Experts of a small language model.
Size: 18 layers, width 384, vocabulary 32768.
Experts: 4 picks a token, a softmax router.
Training: 1251M tokens, 4773 steps.
Below are experts of layer 14 (counted from 0) of a mixture-of-experts language model. Rows are named router (the router's row for the expert), up (a neuron's input weights, with its number) and show model dimensions 96-127. Each number is 128 + 24 x the weight over its row's rms, rounded and kept within 0 to 255.
Before each expert's rows: a language model's description of what the expert responds to. This comes from a sample of Wikipedia text that the model never trained on.

# expert 40
Description: Bullets, table pipes and the before nouns in video game and sports articles, such as PlayStation, Nintendo, NFL, online, mode.
router [156  72  70 121 127 176 123 134 142 147 106 129 148 121 153 107 121 145 136 123 156 130  88 102 139 162 172 101 143 113 166 112]
up0 [131 109 148 149  97 119  97 109 156 119 133 102 114 113 136 137  67 103 133 127 147 146 109  78 120 114 164 114 147 128 124 111]
up1 [107 158 133 133 159 128 145 143 122 120 147 102 104 122 112 147 151 138 134 118 144 147 108 123 155  98 132 156 179 148 121  52]
up2 [117 154 115 151 147  93  80 125 102 137 122 142 137 169  84 120  96 106 128  91 144 134 137  80 120 128 146 122  87 112 108 109]
up3 [ 96 127 129 152  79 132 194 169 142 105 147 100 149  98 155  90 137 130 113 126 151 145 131 166 136 153 148 134 147 125  99  89]

# expert 1
Description: Single digits in the middle or end of long numbers: coordinates, scores, vote counts and decimals in tables, such as 42.2'3'611.
router [131 150  83 115 109  85 101 145 146  91 109  99 152 135 148 157 118 114 100 126 141  78 105  98 119 143 132 136 115 127 123 120]
up0 [146 120  91 139 168 142 150 120 141 184 128 150 133 139 137 108 129 143 129 132 106 106 102 148 131  92 143 108 131 110  72 123]
up1 [118 138 135 118 101 127 136 135 121 127 176  87 150  95 111 105 161 101 105 141 139 108 162 134 169 108 134 126 144 127 145 102]
up2 [120  67  99 121 130 124 153 147 105 150 157 131 142 100 103 155 153 121 107 132 122 117 106 115 128 145 143 103 140  95 129  76]
up3 [153 150 101 157 114 121 118 122 122 154 133 129 131 128  98 121 152 142 131 110 113 165 143 118  94 132 129 160 141 119 136 143]

# expert 36
Description: Spaces, digits and heading marks in award, chart and discography tables, e.g. Best, Outstanding, Billboard, Set 3, season ranges 2012–13.
router [141 141 198 145 106 163 105  98 145 104 142 126 133 114  80  97 117 134 162 174 112  84 143 111 135 128 154 120 103 151  98 136]
up0 [147 136  78 130 172 118 137 178 138 121 133  69 113  82 106 105 105 112 106 136 104 105 106 170  96 100 112 142 123 130 102 140]
up1 [108 134  78 130 134 169 146 133 155 132 187 175 120 131 111 109 187 113 101  67 124 157  84 146 139 133 101 123 133 142 105 131]
up2 [160 116 127 145 144 143 116 172 158 134  96 127 108 125 147  91 144 123 118 148 147 130 160 158 105  98 118 107 153 144 127  98]
up3 [102  76 122 120 136 166 137 132 116 113  88 124 122 111 168 121 124 115 165 148 126 108  96 133 103 119 135 170 160 121 147 163]

# expert 54
Description: Pipe and semicolon separators in racing results tables with drivers, teams and cars, e.g. Ferrari, Honda, GBR, Chevrolet; also nobiliary particles van, di, der.
router [136  92 128 153 197 126 129 149 128 129 141 118 137 163  92 105 133 114 117 126 153 115 152 171  99 202 106 132  94 146 149 125]
up0 [ 91 124 150 106 123 107  68 162  97 128 129  97 132  83 133 153 111 143 171 156  89 144 111 167 132 142 140  87 103 104 123 100]
up1 [146 154 112  86 132 116  94 129 154 135 139 137 118 145 103 167 164 107  94 108 126 166 126 168 123 112 129 106 134 113 106 127]
up2 [144 136 164 102 145 146 158 134 158 126 125 147 125 168 163 103 169  86 169 159 136 135 151 125 108 112 145 155 117 143 142  60]
up3 [156 125 108 107 143 147 151 134 109 142 122 143 107 116 102  88 125 113  93 131  89 134  95 127 123 106  74 212 132 144 112 110]

# expert 10
Description: Prepositions and table pipes in sports and biography text, especially place and time words like at, around, near, against, after.
router [121 122 121 149  98 121 147  95 103 114 142 145 126 123 154 154 149  99 115 158 122 141 143 115 154 106 123 157  96 121 137 138]
up0 [139 145 159 165  94 117 130 124 163 172 113 128 136 149 169 134 138 118  90 114 151 106 117 134 120 110 159 109 149 120 122 101]
up1 [120 123 177 169 123 132 103 180 166 133  67 113 113  99 175  90 122 127 127  85 121  97 149 112  92  69 132  85 127 124 146 124]
up2 [ 96  88 110 139 163 149 145 130  82 150 159 110 114 134 112  98 162  67 122 127 143 122 135 155  90  96 132 156 117 133 154 156]
up3 [148 115 175 121 109  90 135 138 144  95 108  86  96 176 124  87 113  95 128 104 132 149 125 104 151 142 135 142 125 162 111 140]

# expert 53
Description: LaTeX symbols like braces, backslashes, subscripts and equals signs, and is or are after "There" in building descriptions, plus located or situated.
router [146 140 130 117 129 141 140 139 144 115  93 138 132 136 149 115 138 115 131 147 119  48 157 138 131 164 110 124 112 121 156 142]
up0 [101  79 129 159 127 105 116 156 114 105 152 109 130 128 159 172 127 166 118 130 114 130 128 108 124 133 161  99 114 115 133 124]
up1 [116 118 108 165 115 143 151 102 118 147 101 184 143 123 111 170 116 153 104 148 141 137 123 119 107 138 130  90 141 136 107 113]
up2 [124  94 159 144 151  85 150 146 138 124 105 138 100 106  96  85 125 147 173 124 150 117 161 156 142 125 152 109 162 110 176  83]
up3 [158 140 151 158 112 122 145  82 172 141 133 156 108 118  62 163 135 145  84 152 182 114 136 128 117  96 105 128 123 105 101 115]

# expert 34
Description: Digits before decimal points or degree signs in coordinates and statistics, plus capital abbreviations like sq, vs, Dr, Jr, L.
router [121 127  72 104 154 132 147 123 118 119 104 141  94 135  96 140 113 135 116 173 155 139 104 103 130 128 120 139 129  99 117 144]
up0 [126 164 116 134 130 110 119 105  89 149 147 173 119 150 139 135  88 145 105 148 111 139 114 125 146 120 119  82  88 172 151 113]
up1 [124 129 132 119 132 154 122 123  77 126 125 144 145 109 129 114 122  84 151 141 132 157 142 108  72 108  82  81 113 166 138 137]
up2 [ 90 121 166 150 120 121 111  86 151 137 162 107 148 176 109 110 112 127 130 122 103 103  91 175  93 114 183 164 149 162 152 132]
up3 [150  93 119 151 126  79 129  95 120 155 114 159  96  95 161  83 133 115 119 128  97 115  95 114 124 121 122  89  79 124 171 112]

# expert 6
Description: Plural nouns for groups of people and the pronoun they, e.g. women, members, children, students; also plural endings -s, -ers, -es.
router [100  91 177 158 106 128 115 125 132 119 114 119  94 129 122 120 132 123  98 104 141 120 165 174 175 128 154 117 117 121 135 150]
up0 [112 138 112 166 128 172 121 113 124 158  76  98 186 154 134 203 136 118 162 129 127  97  78 102 127 141 171 130 143 136 162 115]
up1 [169 148  91 137  80  94 122 108 118 116 135 174 111 137 128 111 104 104 108 115 114 135  77 134 128 125  75 101  72  62 133 105]
up2 [142  99 145 129 156 103 115 149 153 115 112 140 119 162 174 108 159 161 122 132 131 135 111 143 172 145 138 117 157 141 139 121]
up3 [154 111 125 175 161 116 108  94 145 112 126 115  86 135  94 148  84  90 109  93  83 147 124 131 112 109 140 140 112 141 162 148]

# expert 41
Description: Forms of "be", mostly was, is, were, been, after a subject name or pronoun, often before passive participles like named, appointed.
router [ 96 117  95 124 103 115 133 121 103 115 190 124  95 160 118 132 123 111 115 125 109 116 131 136 135 119 130  99 114 173 129 121]
up0 [121 118 127 122 160  92  85 149 114 141 134 157 160  95  96 122 184 131 137 121 154 103 152 198 143  89 142 143 154 121 164 101]
up1 [115 156 103 128 153 197 129 104 108 115 142 125  79 169 132 133 116 121 143 131 132 126 103 140 132 141 157 139  89 119 137 107]
up2 [146 164  84 145 147 126 122 114 156 148 161  83 140 122 131 149 149 114 122 147 157 142  93 117  87 179 110 109 136 142 105 161]
up3 [143 113 106 136 139 163 171 148 136 111 145 128 168 148 111 164 101 121 118  90 124 161 118 150 107 108 176  90 121 121 136 105]

# expert 46
Description: Digits inside years and large numbers, and spelled-out numbers like seven, twenty, seventh, in tables and statistics.
router [107 134  86 120 120 117 128 100 178 141 117 124 145 128 150 110 121 132 143 127 144 113 109 112 154 125 141 155 167 123 151 155]
up0 [130 141 137 151 140  80 128 122 148 124 118 131 170 143 136 154  95 143  98 113 161 137 165  88 154 126 105 136 131 117 110  84]
up1 [127 153 110  92 113 126 150 147 128 132 133 163 162  93 137 118  84 146  88 160 100 127 135 119 117 130 132 168 144 111 119 125]
up2 [137 148 122 135 111 154  83  97 108 127 128 125 152 137  90 132 115 133 156 146 135 142 154 144 126 138 140 121  97 120  90 101]
up3 [105 116 125 125 150 150 127 151 105 131 102 113 169  96 134  85  91 163 108 127 188 152 121 130 129 101 107 140 131 187 145 113]

# expert 58
Description: Forms of be such as is, was, been, plus byte pieces of Japanese, Chinese, Hebrew and other non-Latin scripts.
router [115 107 105 112 143 133 101 157  95 116 138 126 171 129 122 129 150 101 118 130 121 145 142 131 132 131  99 108 112 132  95 104]
up0 [145 106  91 174 106 147 156 115 135 106 107  65 105 151 178 117 138 152 135  74 193 107  63 102 134 106 100 111 158 113 123 122]
up1 [120  99 155 135 114 155 146 157 127 127 176 105 112 120 145  91 180 137  98 128 126  77 102 157 115 107 131 151  96 144 148 111]
up2 [107 123 126 177 103 127 123 110 178  79 149  89 168 126 133 117 147 151 148 147 139 135 138  96 157 115 137  86  80 140 142 141]
up3 [176 146  86 125 113 140 108  83 155 169 146 158 171 125 121 101 144 110 122 138 148 146 117 118 113 146 169 138 173 160 137 140]

# expert 11
Description: Verbs of serving or operating that take an object or "as", like served as, serving, operated, competed, mostly about institutions or officeholders.
router [119 102 104 113 126 145 129 137 132 106 110 124  85 140 146  89 109 127  86 126  99 100 112 151 121 122  73 143 112 114 160 151]
up0 [171 153 140 135  98 133 121 105 172 135 184 107 114 119 140  98  97 130 106 112 128 136 169 116 169 131 119 100 105 108 121 136]
up1 [158 130  88 119 122 113 124 112 122 130 168 103 151  65 122 126 118 132  81 139 134 135 112 109 109 165 122 144 133 111 146 117]
up2 [114 128 115 104 175  96 112 107 149 146  97 168 107  85 132 131 152 145 124 101 121 122 135 132  98 121 165 139 132 129 149 130]
up3 [107  88 109  96 122  96 108 118 106 159 197 124 136 161 125 128 138 118 125 139 103 156 163 151  95 120 130 146 112 135 117 129]

# expert 18
Description: Leading digits of day numbers and years in dates (24 March, 1967), plus event words like died, released, documentary, ceremony, Sunday.
router [138 129 141  73 121 115 141 112 148 122 132 166 176 165 147 151 116 151  74 145 113 165 152 142 118  76 118  96 138 182 137 145]
up0 [138 123 100 166 109 158 123 113 108  99  95 111 111  93 141 177 130  98 130 138 142 142 129 126 152 123  55 128 160  97 118  90]
up1 [105 125 156  92 136 132 146 164 145 135 104 120 154 114 116 146 135 156 126 138 146 112 138 118 145 122 110 142 142 102 125  77]
up2 [141 141 106 125 128 120 146 113 128 139 100  80 145 143 120 146 161 143 125 156  83 122 116 101 188 138  84 112 156 134 144 157]
up3 [137  99 138 103 158 159 133 124 150  88  95 153 139 132 122 138 129  87 156 108 105  78 106 128 143 118 154 103 145 121 105 139]

# expert 8
Description: Prepositions and conjunctions inside organization or title names and after study verbs, e.g. Minister of, Commission for, M.A. in, as.
router [151 121 182 100  92  93 149 129 106  95  99 121  93 109 106 103 128  87  96 169 111 116  99 129 141 163 123 101  87 106 107 130]
up0 [146 112 138  82 140 136 114 126 149 154 100  91 101 136 159 110  71 114 148 129 133 146 174 110 137 144 109 119 131 109  97 133]
up1 [175 165 153 177 156 143 142 135 149  96 112 116 167 137 139 127 168 118 120 108  72 152 162 115 113 176 138 101 116 131 141 140]
up2 [152 108 142 131 172 162  99  87 136 109 150 173 106  95 143  97  95  93 156 113 132 152 132 149 128 152 143 113 119  88 103 126]
up3 [168 160 123  87 127 122 127 144 169 136 138 114 164 129 147 161  96 131 130 149 119 155 162 128 138 164 109 120 134 121 151 149]

# expert 14
Description: Middle syllable pieces of foreign surnames, species and place names, often in tables, e.g. Cast-ig-lia, Mang-old, per-rier-i.
router [135 134 146  83 106  90 147 150  73 141 117 162 164 155 117 143 118 109 142  64 101  99 124 134 158 124 159 156 128 111 129 104]
up0 [130 149  97 100 116 158 178 109  99 151 147 137 121 115 119  91 135 114 129 154 133  95 109  95 132 188 135 173 114 128 137 130]
up1 [157 134 129 114 139 133 107 160 108 159 131 101  81 116  86 107 175  83 121 127 114 125 162 133 112 140  92 140 134 120  95 169]
up2 [116  76 119 130 107 123 130 137 153 170 167  95 122 117 145 131 132 109 178 110 126 139 111 149  97 104 142 109 108 105 125 120]
up3 [156 157  91 164 126  94 127 140 126 179 144 128 147 169  97 119 137 143  53 173 124 135 100 101 119 109 127 141 160 101 171 116]

# expert 37
Description: First pieces of capitalised words in album, song and band names or proper nouns, such as Pro, Ven, Under, Mon.
router [132 145 141 118  73  87  69 139 158 167 144 149 108 108 117 123 146 110 154 148 101 102  97 154 150 132 145 104 127 148 119 124]
up0 [144 124 122 105 190 104 149 116 100  77  56 108 107  96  89 149 137 139 112 119 148 163 118 156 132 145 120 104 118 149 101 107]
up1 [130 105 105 166 118 178 103 118 118 115 109 114 105  90 168 161 124  82 118 119 109 128 148 148  93 131 139 102 147 143 164 102]
up2 [124 129 142 184 121 162 137 121 130 149 116 138  76 123 165 161 125 166 123 140 119 129 111 117 136  87 170 130  98 118 118 113]
up3 [157 149 106 132 132 135 113 128 139 175  99  89 111  88 169 127 142  95 126 120 117 123 122 105 112  88 157 132 137 118 134 115]

# expert 51
Description: Single digits inside measurements, coordinates, years, scores and statistics, as in 0.64 oz, 2008, 39.73%, minute marks like 83'.
router [137 133 149  89 161 102  98 109 108 126 184 123 145 107 108 163 118  83 115 152 119 134 152 117 107 152 108 162 105 109 130 104]
up0 [143 122 139 117 119  88 118 122 124  99 121 101 142 150 161 112 110 138 100 104 176 180 155 107  88 160 113 101 167 153 130 143]
up1 [138 150 136 147 120 143 134 103 170 127 113 147 114 156 152 100 120 121 122  95 131 150 128 112 127 154 188 131 165 135 114 151]
up2 [112  92 165 136 139 123 137 109  92 140  95 139 109 103 160 122  75  97 168 136  93 151 142 120 134 133 143 147 107 128 107 133]
up3 [131 128 125 137 133 147  87 139 137 147  78  88 112 103 198  93 133 107 115 146 157 158 100 162 114  95 164 123 164 109 111 130]